Weights of a small mixture-of-experts language model, trained from scratch on English Wikipedia.
Size: width 512, vocabulary 39079, 146M parameters.
Experts: 64 experts in each of 8 layers, 192 tanh GELU neurons an expert, 6 picks a token, a sigmoid router.
Training: a variant of Adam for the experts, 1248M tokens.
Below are experts of layer 2 (counted from 0) of a mixture-of-experts language model. Rows are named router (the router's row for the expert), down (a neuron's output weights, with its number) and show model dimensions 256-319. Each number is 200 + 40 x the weight over its row's rms, rounded and kept within 0 to 999.
Before each expert's rows: a language model's description of what the expert responds to. This comes from a sample of Wikipedia text that the model never trained on.

# expert 0
Description: Infobox field labels such as "- Coordinates:", "- Elevation:", "- • Total:", coordinate minutes marks, signed table differences "| +", and mid-word fragments like ev-id-ence.
router,191,184,180,257,188,194,191,134,172,202,189,154,245,276,227,211,253,200,151,164,230,228,255,208,221,154,132,216,174,190,168,161,213,165,161,180,227,170,263,206,242,256,204,200,167,278,301,213,158,237,151,177,185,238,258,119,174,197,164,178,200,174,173,173
down0,221,190,138,190,157,173,253,190,182,178,182,179,189,235,252,276,140,240,214,186,201,213,144,215,259,181,177,228,190,121,273,124,157,183,278,182,168,172,144,300,235,264,145,224,133,204,249,223,219,112,224,186,176,196,137,159,250,252,186,178,260,148,157,94
down1,217,280,127,215,214,150,215,101,188,143,169,239,250,201,230,180,239,204,234,202,118,171,262,191,256,194,158,235,216,178,269,180,141,191,254,256,222,223,192,248,190,222,185,242,158,222,269,249,243,184,193,210,233,238,185,162,192,181,241,204,196,166,270,204
down2,180,81,120,199,158,269,227,144,198,151,193,178,205,248,157,206,204,110,204,197,247,298,270,227,138,151,220,161,171,124,195,147,237,136,164,253,236,140,249,151,202,142,220,159,169,205,198,184,169,165,188,223,191,189,209,147,162,133,252,210,187,242,206,165
down3,220,198,166,210,206,228,201,247,213,223,158,208,197,256,151,197,121,224,148,265,212,171,220,164,200,149,251,182,141,183,186,269,182,226,172,274,164,220,165,198,193,216,243,150,211,209,237,206,163,84,251,206,200,264,147,168,182,190,162,226,223,192,278,219
down4,186,208,180,214,176,211,145,194,223,235,243,270,189,203,192,188,192,129,213,198,202,203,225,234,182,206,195,114,173,214,215,130,240,176,218,185,177,219,221,160,157,140,264,203,243,253,274,195,207,221,264,240,195,187,55,217,234,212,189,155,212,172,169,238
down5,248,233,174,134,252,241,208,299,181,137,165,284,176,189,164,126,208,169,245,215,55,188,247,197,159,173,235,236,194,177,195,162,192,163,254,214,209,174,262,202,204,198,243,219,190,149,129,127,223,196,234,193,247,241,0,241,181,227,241,224,235,200,211,261
down6,287,191,202,129,235,148,132,234,193,242,167,201,169,163,197,171,127,177,202,217,139,251,133,204,121,210,225,223,221,204,194,182,257,265,304,203,195,212,200,180,208,169,230,229,229,180,238,163,161,148,196,122,172,213,184,223,181,187,282,193,204,146,146,237
down7,195,217,211,170,182,178,175,168,184,178,204,149,247,206,210,168,118,167,233,165,194,158,218,180,216,212,191,233,151,178,266,216,165,221,162,178,266,177,245,211,103,211,156,104,212,203,246,251,232,218,219,260,168,162,273,172,182,235,222,251,238,208,208,240
down8,235,261,261,217,218,175,205,151,211,221,187,249,208,187,204,241,230,234,179,162,176,126,169,182,258,270,121,186,157,158,197,65,200,262,175,284,178,171,242,254,193,146,202,130,183,202,231,196,265,186,161,186,140,134,248,224,162,231,155,170,244,193,231,195
down9,122,262,166,205,288,179,169,134,164,133,172,159,205,222,203,188,146,155,194,176,144,180,214,196,218,294,267,173,205,155,198,227,209,285,250,252,200,175,212,208,187,207,195,259,213,204,100,188,224,200,296,231,220,219,220,194,165,154,206,235,230,258,187,246
down10,208,266,210,201,158,206,180,169,240,223,202,224,215,206,230,199,169,202,153,200,169,256,186,213,202,174,199,229,209,199,218,180,259,152,155,209,166,225,242,213,176,245,243,183,250,134,222,178,201,217,200,191,176,143,0,219,273,205,198,195,224,213,212,193
down11,213,226,172,256,226,162,257,212,239,289,233,216,168,213,224,202,160,235,235,243,291,174,204,160,180,240,117,142,180,184,214,144,200,262,141,130,174,159,183,256,249,206,150,195,236,249,280,212,219,79,197,182,160,167,301,188,153,160,235,219,213,277,190,199
down12,251,194,197,146,142,235,217,152,224,210,259,231,250,250,227,216,163,66,173,201,154,221,342,199,145,221,170,235,166,151,186,248,191,168,189,161,158,252,205,205,184,192,255,191,231,249,157,226,166,170,132,115,273,208,178,162,154,212,182,186,210,290,178,225
down13,244,237,233,243,172,184,158,218,146,253,203,287,172,156,155,260,225,208,254,164,241,226,198,259,229,127,295,210,229,206,196,189,214,286,224,247,153,263,232,223,277,181,183,174,178,249,240,188,248,150,156,193,202,175,338,163,168,212,231,202,216,168,237,172
down14,190,208,159,198,207,164,170,203,224,223,248,138,224,211,165,156,142,203,190,202,265,247,148,300,237,222,136,149,236,204,183,236,211,167,227,179,189,136,186,211,238,206,211,227,258,201,160,156,250,153,239,153,251,241,302,252,197,158,201,202,120,242,202,167
down15,254,253,298,230,202,288,205,260,209,237,229,171,176,186,206,183,227,203,185,208,166,208,232,211,175,230,263,242,166,245,196,223,205,271,275,185,104,177,214,208,214,218,157,215,217,159,117,208,178,268,153,204,195,222,351,151,200,150,168,251,171,238,208,178
down16,174,232,258,126,224,241,230,147,268,183,179,202,184,228,269,175,170,173,138,223,163,224,183,169,223,175,139,108,124,211,182,216,151,203,216,240,219,206,250,244,183,244,178,238,195,215,257,230,183,204,211,193,164,249,101,213,149,183,203,180,179,162,235,278
down17,140,268,164,166,153,222,293,259,240,180,183,220,229,149,235,229,214,167,237,240,211,211,194,198,215,207,239,200,198,165,190,235,196,120,178,229,243,248,203,212,148,176,177,275,234,225,203,195,116,232,147,208,142,291,144,232,244,197,216,156,212,232,206,153
down18,213,161,151,249,184,201,184,210,232,241,242,188,174,186,205,190,161,175,160,220,196,213,208,230,180,207,196,205,254,154,184,268,232,230,227,143,201,227,218,266,185,207,147,196,343,169,237,229,248,250,200,187,194,195,327,281,187,233,215,176,249,184,273,180
down19,186,213,223,188,237,214,244,244,152,140,260,243,259,234,174,232,272,148,222,176,161,213,195,177,187,201,242,164,239,221,158,290,248,121,166,227,191,276,198,201,212,182,237,161,118,226,286,279,143,182,212,190,176,203,198,285,216,263,245,185,165,191,221,135
down20,108,214,181,263,224,146,117,211,192,173,217,202,175,225,197,150,122,300,172,221,228,163,232,166,232,213,240,238,241,131,214,226,178,163,157,203,267,163,264,255,156,260,226,217,163,186,201,211,195,227,200,189,161,231,206,179,196,216,183,264,226,144,121,172
down21,158,210,227,176,213,203,229,275,234,250,157,229,198,243,251,213,194,212,282,211,204,200,250,226,224,203,277,186,246,91,253,178,163,292,160,204,152,192,229,178,215,233,189,229,163,187,282,212,267,169,206,174,188,267,188,161,168,209,160,176,157,237,153,173
down22,178,151,167,177,204,254,180,255,233,208,172,150,177,170,243,198,219,319,117,185,167,199,70,210,227,223,232,217,192,233,145,192,220,248,264,224,162,255,184,233,176,218,121,268,191,217,187,205,162,224,184,196,250,177,248,205,165,205,223,204,145,190,177,177
down23,154,248,229,217,266,263,251,169,189,200,202,135,217,226,145,119,159,180,108,190,219,183,203,191,144,191,255,180,207,152,198,209,194,208,190,187,294,219,211,311,183,202,179,232,193,203,232,231,244,181,213,182,162,213,147,114,138,224,171,218,192,181,297,226
down24,194,215,136,274,228,176,144,184,127,195,224,211,209,299,284,239,205,186,176,176,272,247,185,178,229,185,215,210,242,220,195,185,222,231,185,169,170,181,219,186,254,265,169,180,262,206,199,157,170,222,148,260,158,241,274,163,198,246,176,118,173,151,190,242
down25,175,242,193,120,215,215,121,242,281,149,171,163,227,205,205,222,201,148,180,153,177,191,197,209,249,151,198,216,218,227,244,155,196,264,194,183,233,210,176,117,235,214,148,240,214,202,225,157,231,170,171,174,174,173,221,189,168,225,230,258,234,207,208,169
down26,231,201,145,160,274,269,248,160,174,232,202,235,206,194,219,198,233,175,217,200,305,191,235,192,236,217,243,249,195,237,206,227,248,208,180,189,163,184,168,221,167,191,228,136,220,205,208,216,123,181,191,222,184,216,109,148,236,155,217,165,161,235,236,105
down27,203,168,182,242,109,269,242,157,203,224,185,299,187,162,222,271,253,188,186,213,146,93,192,137,233,260,251,98,268,257,226,207,237,198,197,170,142,210,179,155,157,239,113,156,273,178,193,179,199,207,179,276,205,196,131,173,185,160,202,179,190,171,231,158
down28,263,195,192,158,204,125,126,219,200,225,198,229,274,205,168,156,159,157,283,184,165,183,209,203,220,241,194,185,205,177,240,175,284,202,184,173,227,141,227,231,215,171,207,205,184,217,141,212,305,209,278,165,234,202,145,281,203,172,266,110,163,282,224,173
down29,170,268,179,159,191,192,235,228,193,192,115,100,200,245,213,144,159,180,233,233,280,231,196,198,246,244,190,160,222,185,174,176,249,270,186,176,211,259,251,177,177,227,222,222,196,258,227,239,269,231,250,172,196,292,222,245,212,240,149,171,159,173,266,180
down30,259,193,172,118,261,232,289,161,198,160,165,161,165,255,214,285,196,129,145,202,254,201,225,207,152,188,177,206,227,184,209,123,177,175,213,151,245,310,179,256,222,173,210,213,235,201,178,197,200,170,283,211,138,248,138,205,245,171,234,196,210,160,199,256
down31,258,179,235,197,193,239,212,152,223,164,230,184,188,132,280,185,162,161,239,168,180,217,134,156,259,248,195,211,175,222,191,175,188,183,218,176,217,228,237,98,234,194,202,196,216,224,93,220,195,202,247,271,164,178,184,205,268,238,265,204,198,230,188,169
down32,196,295,226,250,152,188,228,192,243,211,197,194,199,207,182,164,169,227,176,170,182,170,128,171,226,273,178,211,215,179,217,210,227,208,160,167,208,194,252,238,181,203,212,203,218,160,233,208,271,217,185,203,146,205,0,246,213,175,179,206,183,207,210,216
down33,202,205,229,220,127,202,163,204,157,236,226,123,263,247,169,150,182,255,202,221,230,127,269,316,176,186,206,145,201,207,207,151,98,117,279,295,168,171,176,193,242,151,178,226,249,282,216,192,144,239,203,169,158,198,174,291,161,234,200,215,144,188,238,201
down34,149,180,200,230,231,185,239,216,180,265,186,213,205,237,141,187,202,264,266,241,145,229,168,227,194,227,144,202,237,184,198,184,188,200,140,250,152,215,216,196,254,170,161,200,226,246,185,244,173,241,205,180,227,257,193,150,217,212,215,211,153,245,196,207

# expert 2
Description: Bare spaces, table pipes and short fragments, often before numbers, e.g. a space before 100 or 90, and table-cell pipes.
router,262,245,231,170,152,135,129,218,232,199,215,223,246,229,243,180,180,303,235,235,253,242,261,246,275,162,239,193,233,169,174,209,204,257,179,205,217,205,209,206,231,184,205,88,191,262,248,198,242,139,168,137,293,214,185,105,259,195,223,208,162,210,151,180
down0,186,208,188,184,235,169,195,163,173,113,273,205,205,174,220,188,162,259,245,172,219,227,207,187,171,262,203,268,237,175,212,307,219,171,262,219,203,216,189,182,202,242,250,262,144,180,272,184,212,154,188,200,227,219,347,240,160,179,195,141,225,245,204,235
down1,157,216,150,167,214,232,184,203,180,236,193,113,273,114,123,127,181,191,150,177,282,209,206,165,172,265,231,224,144,218,213,233,259,192,191,118,142,262,183,236,95,168,206,157,187,193,235,115,165,213,216,242,192,188,0,242,226,200,220,148,168,148,169,236
down2,225,171,217,193,239,189,198,180,214,186,162,232,176,187,195,219,190,257,229,156,207,208,153,222,222,175,192,213,201,183,217,201,86,205,257,249,216,205,203,202,122,220,221,210,130,195,182,193,276,179,203,263,213,237,95,206,152,253,280,198,231,183,179,218
down3,203,190,177,267,221,249,207,201,201,261,238,102,132,234,108,185,154,333,236,195,155,224,167,151,210,218,177,159,216,183,213,276,214,220,243,221,200,218,196,163,182,186,220,186,140,205,192,231,211,244,220,232,145,200,41,202,191,221,181,256,208,159,192,156
down4,268,227,141,173,187,231,192,119,185,211,286,243,189,275,171,223,203,165,192,180,208,311,147,204,229,205,138,244,163,185,182,163,192,220,194,197,193,205,199,144,161,262,212,186,200,211,149,203,284,125,231,293,284,168,111,224,163,266,168,187,132,179,219,224
down5,210,215,253,250,291,219,205,259,208,152,206,195,188,157,232,241,241,207,114,227,189,158,188,198,101,140,226,176,199,214,173,139,202,211,224,218,177,178,192,203,218,223,239,186,250,219,188,193,256,236,254,187,251,153,213,187,267,172,239,209,221,178,195,258
down6,167,210,283,249,201,226,275,246,283,161,244,197,198,239,178,171,247,105,214,267,256,217,227,202,246,242,177,163,145,164,192,176,233,214,185,214,197,241,134,247,181,251,166,150,240,200,255,206,200,242,110,158,221,231,0,175,175,218,213,172,178,192,196,210
down7,245,173,242,266,164,213,230,182,201,267,281,257,150,151,157,166,211,179,179,190,190,118,184,142,313,267,177,231,144,215,257,228,230,236,195,91,169,192,194,215,120,246,229,186,190,201,190,210,227,160,150,211,153,164,284,223,227,157,245,147,140,183,218,257
down8,268,217,200,196,162,241,252,168,171,196,224,232,205,262,225,262,266,188,256,209,145,172,171,146,268,154,203,169,208,228,196,174,199,219,163,232,222,188,161,150,228,238,170,235,215,233,239,196,207,234,165,178,236,181,169,171,176,206,209,185,177,138,210,222
down9,237,282,239,200,241,170,148,238,264,159,230,201,213,204,227,151,182,157,190,203,112,225,136,142,173,168,237,137,142,231,189,153,194,297,264,223,140,173,144,183,245,234,187,210,193,245,181,103,166,216,197,174,111,210,96,246,200,188,241,237,245,199,114,212
down10,251,200,176,230,180,183,174,205,242,189,181,175,176,197,222,208,147,260,170,228,97,181,134,178,229,168,183,197,191,166,196,217,162,185,233,234,254,149,247,176,175,249,158,231,200,124,235,151,193,192,197,251,234,213,257,225,165,214,260,149,206,195,265,197
down11,189,150,203,122,226,175,205,146,252,198,195,153,219,227,187,250,234,237,250,246,200,187,282,143,219,206,246,205,174,242,205,215,202,194,200,145,197,179,274,191,216,204,145,168,154,161,159,217,162,142,190,184,225,175,0,184,235,232,202,235,251,212,271,187
down12,185,187,222,108,190,194,207,162,164,192,159,224,202,152,185,177,246,192,221,246,169,203,160,207,195,190,170,221,142,205,194,213,202,219,199,220,208,254,141,154,185,224,227,207,170,237,248,205,272,190,171,225,221,203,0,204,160,155,168,227,197,179,209,216
down13,233,183,155,161,202,243,182,195,190,166,257,243,208,188,144,240,258,235,130,150,229,177,191,227,198,207,207,190,203,269,218,159,248,157,191,228,152,227,219,271,234,254,250,209,157,161,232,180,189,141,189,251,231,203,197,178,248,220,257,225,110,202,100,244
down14,193,245,171,220,194,182,165,177,152,172,189,153,241,232,198,228,155,177,242,214,192,203,151,229,199,231,216,226,238,158,225,250,96,277,242,215,193,187,207,230,264,295,229,232,176,217,183,117,191,201,240,146,152,147,168,223,123,205,230,243,195,206,215,205
down15,151,180,209,228,234,302,200,182,177,159,174,195,242,299,138,208,190,199,239,221,276,233,224,280,206,240,179,185,200,212,245,197,226,231,196,173,192,190,174,204,172,221,246,210,126,98,170,198,259,157,230,166,206,222,253,203,242,228,146,124,237,209,209,150
down16,136,227,266,283,231,138,176,126,226,222,244,185,171,131,228,283,243,212,279,203,226,225,159,235,160,269,174,197,156,229,196,202,180,187,173,217,245,199,273,135,169,247,166,225,203,195,217,189,177,191,269,151,196,231,181,180,148,206,194,218,228,208,172,181
down17,162,267,201,180,198,305,244,207,249,174,220,162,195,221,238,180,181,196,177,147,279,195,204,148,210,142,175,220,220,259,180,206,198,175,234,169,224,152,262,127,186,208,232,195,181,108,150,206,128,231,145,234,275,202,309,275,157,170,216,161,212,126,188,194
down18,234,192,251,220,270,197,224,152,192,187,180,277,148,256,153,173,172,177,181,174,168,169,184,170,163,169,184,201,220,189,205,112,242,194,118,127,149,108,161,223,209,113,206,202,238,203,241,178,252,162,189,175,156,178,62,112,227,243,187,244,187,162,246,234
down19,122,206,179,256,103,200,245,192,110,221,198,204,244,145,185,237,245,211,300,254,172,258,227,207,147,130,244,201,215,198,231,215,270,177,138,231,107,194,230,151,127,180,184,211,203,182,148,200,216,168,247,221,204,286,81,205,182,168,215,242,202,227,181,261
down20,242,142,243,189,115,235,166,190,215,172,176,160,183,179,233,166,224,179,190,171,122,195,197,217,211,208,140,264,182,159,221,245,210,239,158,245,169,244,196,178,164,241,165,198,185,166,202,210,183,120,200,210,200,218,294,149,230,185,219,219,211,269,215,164
down21,160,166,134,261,195,230,147,276,245,190,203,153,195,136,97,206,240,240,159,175,236,195,200,220,250,158,226,185,137,205,240,190,159,234,245,231,203,234,194,259,199,169,215,178,227,180,154,200,210,292,170,141,170,222,71,187,203,173,226,201,137,187,149,212
down22,219,207,217,129,235,137,232,223,199,212,207,234,191,193,290,276,210,171,209,214,205,213,224,183,134,172,206,271,168,223,217,181,218,200,169,210,184,253,204,216,210,202,202,179,188,183,261,175,200,151,224,221,169,221,110,218,243,170,214,180,250,195,176,249
down23,229,182,224,195,123,183,176,190,154,113,180,229,219,247,235,271,202,198,151,163,131,267,220,183,208,254,183,225,217,254,191,189,183,105,189,227,244,230,158,209,195,218,167,203,190,172,226,210,244,189,232,246,186,181,173,222,173,199,207,187,216,189,252,214
down24,95,183,177,163,260,240,242,291,155,151,186,245,221,135,189,193,231,208,183,151,187,189,196,202,209,238,188,205,184,288,258,222,191,154,198,205,205,270,160,175,156,153,132,149,192,157,177,238,223,171,240,223,260,200,112,165,155,209,190,206,171,189,122,224
down25,211,214,169,214,248,301,255,215,201,176,257,263,115,246,258,236,196,173,228,240,135,251,246,160,168,176,168,179,285,151,168,164,170,135,232,156,247,156,128,224,277,215,237,251,197,209,222,180,182,223,188,276,175,201,127,227,241,142,199,179,187,211,151,239
down26,199,124,192,206,256,156,175,183,188,224,197,250,192,139,193,76,240,195,149,236,161,330,243,249,185,156,169,193,217,149,184,209,169,188,219,233,183,163,258,160,264,200,230,258,220,265,244,303,154,221,178,207,218,233,276,165,175,218,232,208,226,169,181,247
down27,238,203,247,182,210,213,163,252,139,135,242,157,232,180,162,147,195,195,187,196,251,177,185,244,168,218,162,173,174,174,145,153,256,122,242,185,225,219,244,240,172,195,186,208,247,174,239,185,183,253,208,169,168,200,265,224,175,169,214,117,239,170,107,140
down28,174,113,151,260,216,185,161,299,179,305,161,276,210,193,164,187,258,253,186,263,194,155,184,233,190,137,148,267,228,217,159,192,219,187,175,152,162,239,151,191,166,226,252,181,178,211,185,235,193,204,228,232,214,255,0,235,170,255,216,224,228,196,148,186
down29,156,154,173,183,212,209,185,171,252,233,140,168,129,253,203,173,139,158,161,217,210,232,221,188,217,182,203,216,206,205,231,226,251,199,167,163,250,249,158,175,208,212,230,145,211,177,222,174,255,192,263,208,200,160,0,190,95,133,107,183,199,162,203,190
down30,186,153,129,245,149,254,161,215,181,227,228,170,192,188,142,225,151,185,229,157,226,126,207,255,242,143,148,222,209,171,142,103,180,196,255,143,183,224,241,221,128,184,158,248,197,148,198,237,211,308,247,197,203,146,109,254,189,249,207,192,211,167,213,291
down31,223,228,148,145,171,185,165,248,263,231,116,231,201,165,171,315,195,143,218,247,203,158,258,226,284,167,185,269,261,248,203,194,168,196,148,197,210,205,194,287,178,141,137,237,255,239,207,196,211,166,203,153,139,163,179,150,262,175,225,199,198,212,202,180
down32,165,207,158,279,319,138,149,193,159,191,180,145,183,199,189,240,164,186,209,164,219,153,215,232,222,176,133,127,103,263,208,161,249,256,216,243,149,247,235,178,231,215,175,182,222,237,219,176,319,256,233,200,232,158,67,252,168,222,168,174,254,175,151,147
down33,151,156,214,180,219,213,148,188,152,133,192,183,303,130,225,205,281,216,161,197,101,175,281,207,153,145,217,153,165,239,237,206,209,212,222,188,155,134,200,221,216,204,261,240,222,144,246,201,218,196,179,246,249,179,279,188,157,254,134,218,127,228,216,242
down34,258,221,229,171,154,235,201,189,187,194,206,188,195,170,220,244,222,215,158,119,202,171,238,213,255,284,173,243,201,219,197,157,226,194,224,185,225,212,134,232,224,240,240,224,191,249,158,242,199,225,165,229,286,157,0,250,246,226,101,136,177,169,135,238

# expert 12
Description: Nationality and name words and pieces inside proper names, e.g. Roman, Chinese, MP, Mand-ela, M-iam-i, Hend-rick, Tommy.
router,209,282,263,163,196,138,162,215,233,131,278,202,179,249,213,271,205,255,205,281,181,223,273,211,287,191,164,118,182,210,139,197,254,236,224,178,208,185,172,244,173,115,197,144,233,231,182,155,209,189,196,182,177,184,175,182,156,174,219,132,213,201,179,158
down0,134,188,167,111,212,300,110,245,183,209,182,196,161,180,215,216,249,193,210,199,241,220,116,188,167,231,190,197,161,259,225,218,159,249,144,198,271,232,142,250,166,230,199,263,236,237,211,157,212,200,129,135,222,174,231,248,272,243,176,146,120,182,214,181
down1,202,179,269,166,138,223,222,125,144,141,220,213,243,186,203,213,190,125,198,170,131,192,171,164,104,278,208,220,220,203,153,206,167,122,124,189,188,183,182,140,131,205,119,189,155,224,227,239,246,259,236,136,169,184,241,188,200,239,233,149,175,211,191,165
down2,250,237,208,190,202,179,199,218,241,194,201,179,150,196,159,190,192,267,221,192,156,214,169,202,215,118,169,195,256,180,225,145,186,159,216,234,229,268,237,200,196,329,259,225,165,151,204,191,226,182,124,204,222,237,0,199,209,192,209,254,202,244,200,280
down3,249,248,210,176,216,183,161,218,168,219,197,135,179,258,195,165,193,221,164,196,169,238,231,263,218,196,181,301,229,160,151,222,163,134,152,189,240,172,180,238,240,202,262,221,221,192,186,234,209,206,268,202,187,235,275,187,219,242,146,288,162,180,261,227
down4,212,186,207,228,186,159,203,169,171,167,246,238,206,207,170,171,130,196,177,222,282,232,204,200,209,204,224,210,199,82,113,220,209,163,201,141,164,225,236,210,228,211,224,186,182,254,157,229,262,219,177,176,205,188,214,170,152,236,169,223,196,155,213,273
down5,227,103,151,254,169,278,208,198,181,206,109,238,218,205,216,228,205,150,200,215,149,138,181,225,184,213,216,209,207,196,209,171,256,131,142,211,138,191,156,165,168,205,115,212,191,203,223,222,179,223,167,178,206,162,0,206,257,255,181,223,206,213,168,195
down6,192,180,218,180,199,212,202,223,175,167,177,175,225,151,183,194,219,206,200,149,263,157,165,232,143,230,257,208,154,223,248,202,163,210,191,201,225,175,202,157,191,181,219,185,206,132,145,223,219,206,258,192,184,180,79,175,257,179,165,253,238,219,224,160
down7,174,226,185,201,228,244,187,230,233,251,176,204,77,194,218,155,205,212,229,140,225,180,196,154,249,173,149,206,213,251,146,190,225,199,214,243,178,277,145,200,162,183,178,190,247,183,223,215,197,137,205,191,226,211,84,210,223,252,155,153,216,203,195,159
down8,209,237,266,248,216,179,207,170,145,196,151,147,249,192,164,145,193,183,149,239,199,190,227,268,198,180,199,197,214,224,207,150,229,187,217,236,225,219,192,192,252,273,286,207,229,151,108,248,151,222,205,157,250,201,107,200,264,171,242,110,218,167,227,215
down9,235,196,243,194,207,234,183,220,241,177,198,210,150,160,205,188,189,229,203,215,219,261,196,173,170,156,200,240,234,170,192,223,204,202,213,196,181,252,195,186,176,212,235,219,164,201,217,148,257,238,224,175,182,170,0,214,224,183,199,179,193,229,167,202
down10,192,198,160,107,194,225,173,174,159,174,195,207,172,141,250,215,259,238,177,250,269,188,239,186,160,256,260,208,188,189,225,273,172,134,209,110,276,192,239,172,244,209,206,207,260,269,230,234,212,214,246,139,163,270,154,253,187,149,167,180,152,181,217,173
down11,205,211,225,192,164,270,210,213,208,149,132,219,206,185,223,209,145,230,143,224,223,241,241,233,124,213,177,212,146,194,245,209,134,198,220,228,199,144,211,180,193,233,221,129,129,164,239,287,253,213,204,154,148,238,188,211,181,210,215,139,194,274,206,163
down12,263,233,149,186,222,188,248,209,237,241,189,219,218,178,203,138,264,239,247,257,176,199,164,239,200,189,234,137,196,208,203,204,223,148,219,184,190,179,246,185,149,73,234,256,198,192,140,216,229,193,208,215,242,156,148,222,176,227,279,152,184,213,183,203
down13,162,211,177,190,152,254,125,190,182,190,114,163,249,175,153,159,208,67,170,145,260,236,133,199,241,144,259,152,161,169,230,249,203,280,233,173,245,176,211,257,181,223,179,149,211,249,248,259,186,175,156,209,113,205,98,152,225,234,194,233,167,168,144,206
down14,205,240,200,169,174,193,183,160,234,177,190,241,203,157,260,236,213,133,216,172,252,224,265,201,105,191,240,189,162,236,227,237,153,156,176,256,187,150,201,191,276,223,224,164,176,239,172,285,191,183,225,181,228,199,230,158,90,165,187,190,192,245,222,175
down15,175,127,233,240,204,241,168,209,143,166,199,233,258,224,139,188,206,176,242,114,192,217,148,154,156,192,157,122,153,283,222,187,186,204,203,154,216,229,238,120,180,192,231,159,170,184,193,203,162,176,203,205,203,168,59,138,169,193,140,187,233,222,189,228
down16,200,221,294,216,81,145,226,200,205,250,195,171,273,222,237,243,193,173,148,137,134,152,153,214,172,216,249,252,299,229,102,258,191,196,225,206,164,172,214,249,162,225,202,242,199,191,172,184,243,145,190,258,164,263,252,226,187,207,231,183,205,225,215,140
down17,255,131,213,251,181,172,277,214,169,141,249,169,175,192,179,220,194,193,247,154,224,224,217,181,226,175,222,197,181,156,162,213,273,159,254,216,262,231,228,206,169,225,226,205,263,123,269,160,215,173,227,193,248,228,252,191,194,180,104,212,195,258,152,153
down18,194,237,150,190,164,207,208,259,211,233,208,106,180,173,150,264,198,189,154,209,256,196,191,237,193,218,231,255,210,174,151,187,210,218,240,212,138,229,216,199,203,147,189,198,222,195,227,160,272,156,211,173,193,190,184,204,194,241,218,199,148,196,161,215
down19,205,190,160,210,214,225,231,233,213,235,219,236,197,136,200,186,254,266,157,234,154,142,194,193,92,147,178,247,203,191,208,209,241,168,264,240,195,206,204,149,202,222,162,216,180,229,262,198,217,244,220,219,201,167,0,187,214,247,208,216,128,225,187,168
down20,234,208,212,202,134,217,225,223,229,355,212,160,280,194,176,179,150,136,239,114,194,149,229,206,216,153,174,183,183,238,248,236,155,241,154,196,278,244,191,225,192,158,177,142,259,168,185,189,185,176,191,195,228,214,84,219,144,234,298,197,200,197,113,183
down21,197,225,216,178,164,137,181,182,184,218,100,222,182,177,202,161,207,222,215,169,161,189,227,178,114,111,161,226,210,226,187,275,280,110,262,245,166,246,190,201,158,160,133,208,187,172,244,169,133,169,220,285,195,231,5,221,202,196,216,187,215,171,241,233
down22,166,218,204,198,255,172,348,205,250,219,167,183,174,210,231,231,178,285,191,213,164,210,137,192,219,150,212,229,214,242,193,178,146,197,230,178,204,179,205,188,172,225,177,179,204,200,204,247,236,237,228,194,194,224,7,127,189,219,219,288,155,265,193,227
down23,175,214,253,228,198,173,181,161,201,225,227,110,220,167,212,147,204,147,235,239,220,151,170,225,124,239,200,193,258,138,253,223,220,163,195,120,248,176,191,264,183,212,190,217,213,182,249,230,134,235,199,217,209,212,0,159,194,248,203,161,206,197,178,216
down24,209,225,183,200,189,141,218,151,251,184,230,182,216,146,189,170,249,249,256,308,204,235,221,209,258,211,180,156,279,144,168,200,220,163,255,195,158,239,233,166,173,199,157,245,180,199,228,188,172,189,201,233,160,174,0,169,176,160,241,119,220,229,176,213
down25,173,181,166,154,247,237,253,223,213,200,150,152,208,276,167,214,159,235,220,244,236,235,256,122,211,187,182,208,273,213,191,120,221,233,229,156,246,193,263,219,198,192,279,188,234,214,247,197,250,123,181,199,213,201,62,229,191,219,201,274,171,258,226,230
down26,247,266,155,184,232,148,218,259,245,151,152,202,217,208,154,155,218,224,191,174,218,134,266,154,189,241,228,181,187,198,269,236,234,258,241,212,208,130,221,50,256,169,229,205,138,161,234,175,226,175,294,255,201,306,210,159,180,271,226,162,149,268,245,259
down27,194,186,177,267,276,161,254,174,225,118,164,217,190,221,223,173,159,196,181,243,172,119,200,188,149,189,212,163,192,251,145,230,204,129,149,204,183,222,197,181,278,204,222,150,276,181,179,216,175,108,201,196,123,193,221,163,114,175,169,260,240,242,183,182
down28,146,240,167,206,230,201,234,197,208,193,206,168,182,310,263,189,224,238,117,215,160,212,171,149,145,194,271,173,223,201,134,234,236,192,279,189,208,218,249,197,233,187,201,225,151,206,245,188,126,231,282,201,243,186,258,251,210,204,308,189,251,152,247,161
down29,242,191,290,120,225,173,154,166,238,217,170,190,202,236,215,171,270,173,237,169,249,213,167,217,194,223,280,245,167,218,207,167,144,157,228,157,172,204,241,208,166,212,262,250,207,222,148,147,236,257,168,240,197,213,200,140,164,179,200,147,187,209,171,149
down30,173,214,259,223,272,205,243,232,223,195,265,180,202,239,234,191,163,269,237,215,222,249,189,188,198,190,160,229,178,248,172,204,172,262,182,154,208,221,170,191,194,223,201,198,251,188,255,290,166,247,194,175,233,171,72,126,261,177,182,247,131,129,156,225
down31,321,190,200,187,192,158,184,173,221,141,140,220,217,224,160,155,178,129,215,240,158,178,180,161,240,211,214,271,193,201,286,248,248,218,151,222,172,190,164,243,193,204,202,110,174,204,255,207,177,213,202,205,226,270,67,166,242,183,202,148,205,161,91,161
down32,179,202,147,207,207,197,198,176,258,189,150,135,186,248,211,141,154,234,205,153,242,234,117,159,152,197,225,158,239,138,227,175,244,175,170,99,202,193,302,197,264,225,184,192,218,232,172,175,230,212,198,202,165,283,243,230,205,198,206,264,176,160,231,178
down33,173,210,171,331,168,142,228,228,181,210,230,261,247,238,220,249,245,133,153,207,195,160,235,190,153,179,204,223,267,219,182,203,204,210,203,239,226,192,256,240,181,207,254,259,172,162,210,192,97,160,240,251,224,230,72,130,153,186,156,199,234,219,190,143
down34,162,233,189,137,182,202,199,148,196,201,282,159,176,181,173,240,282,215,168,152,194,162,175,196,191,222,247,177,187,221,176,219,151,253,198,109,223,213,236,151,180,273,171,234,235,217,234,215,265,216,110,186,195,220,210,202,183,179,144,241,203,207,179,179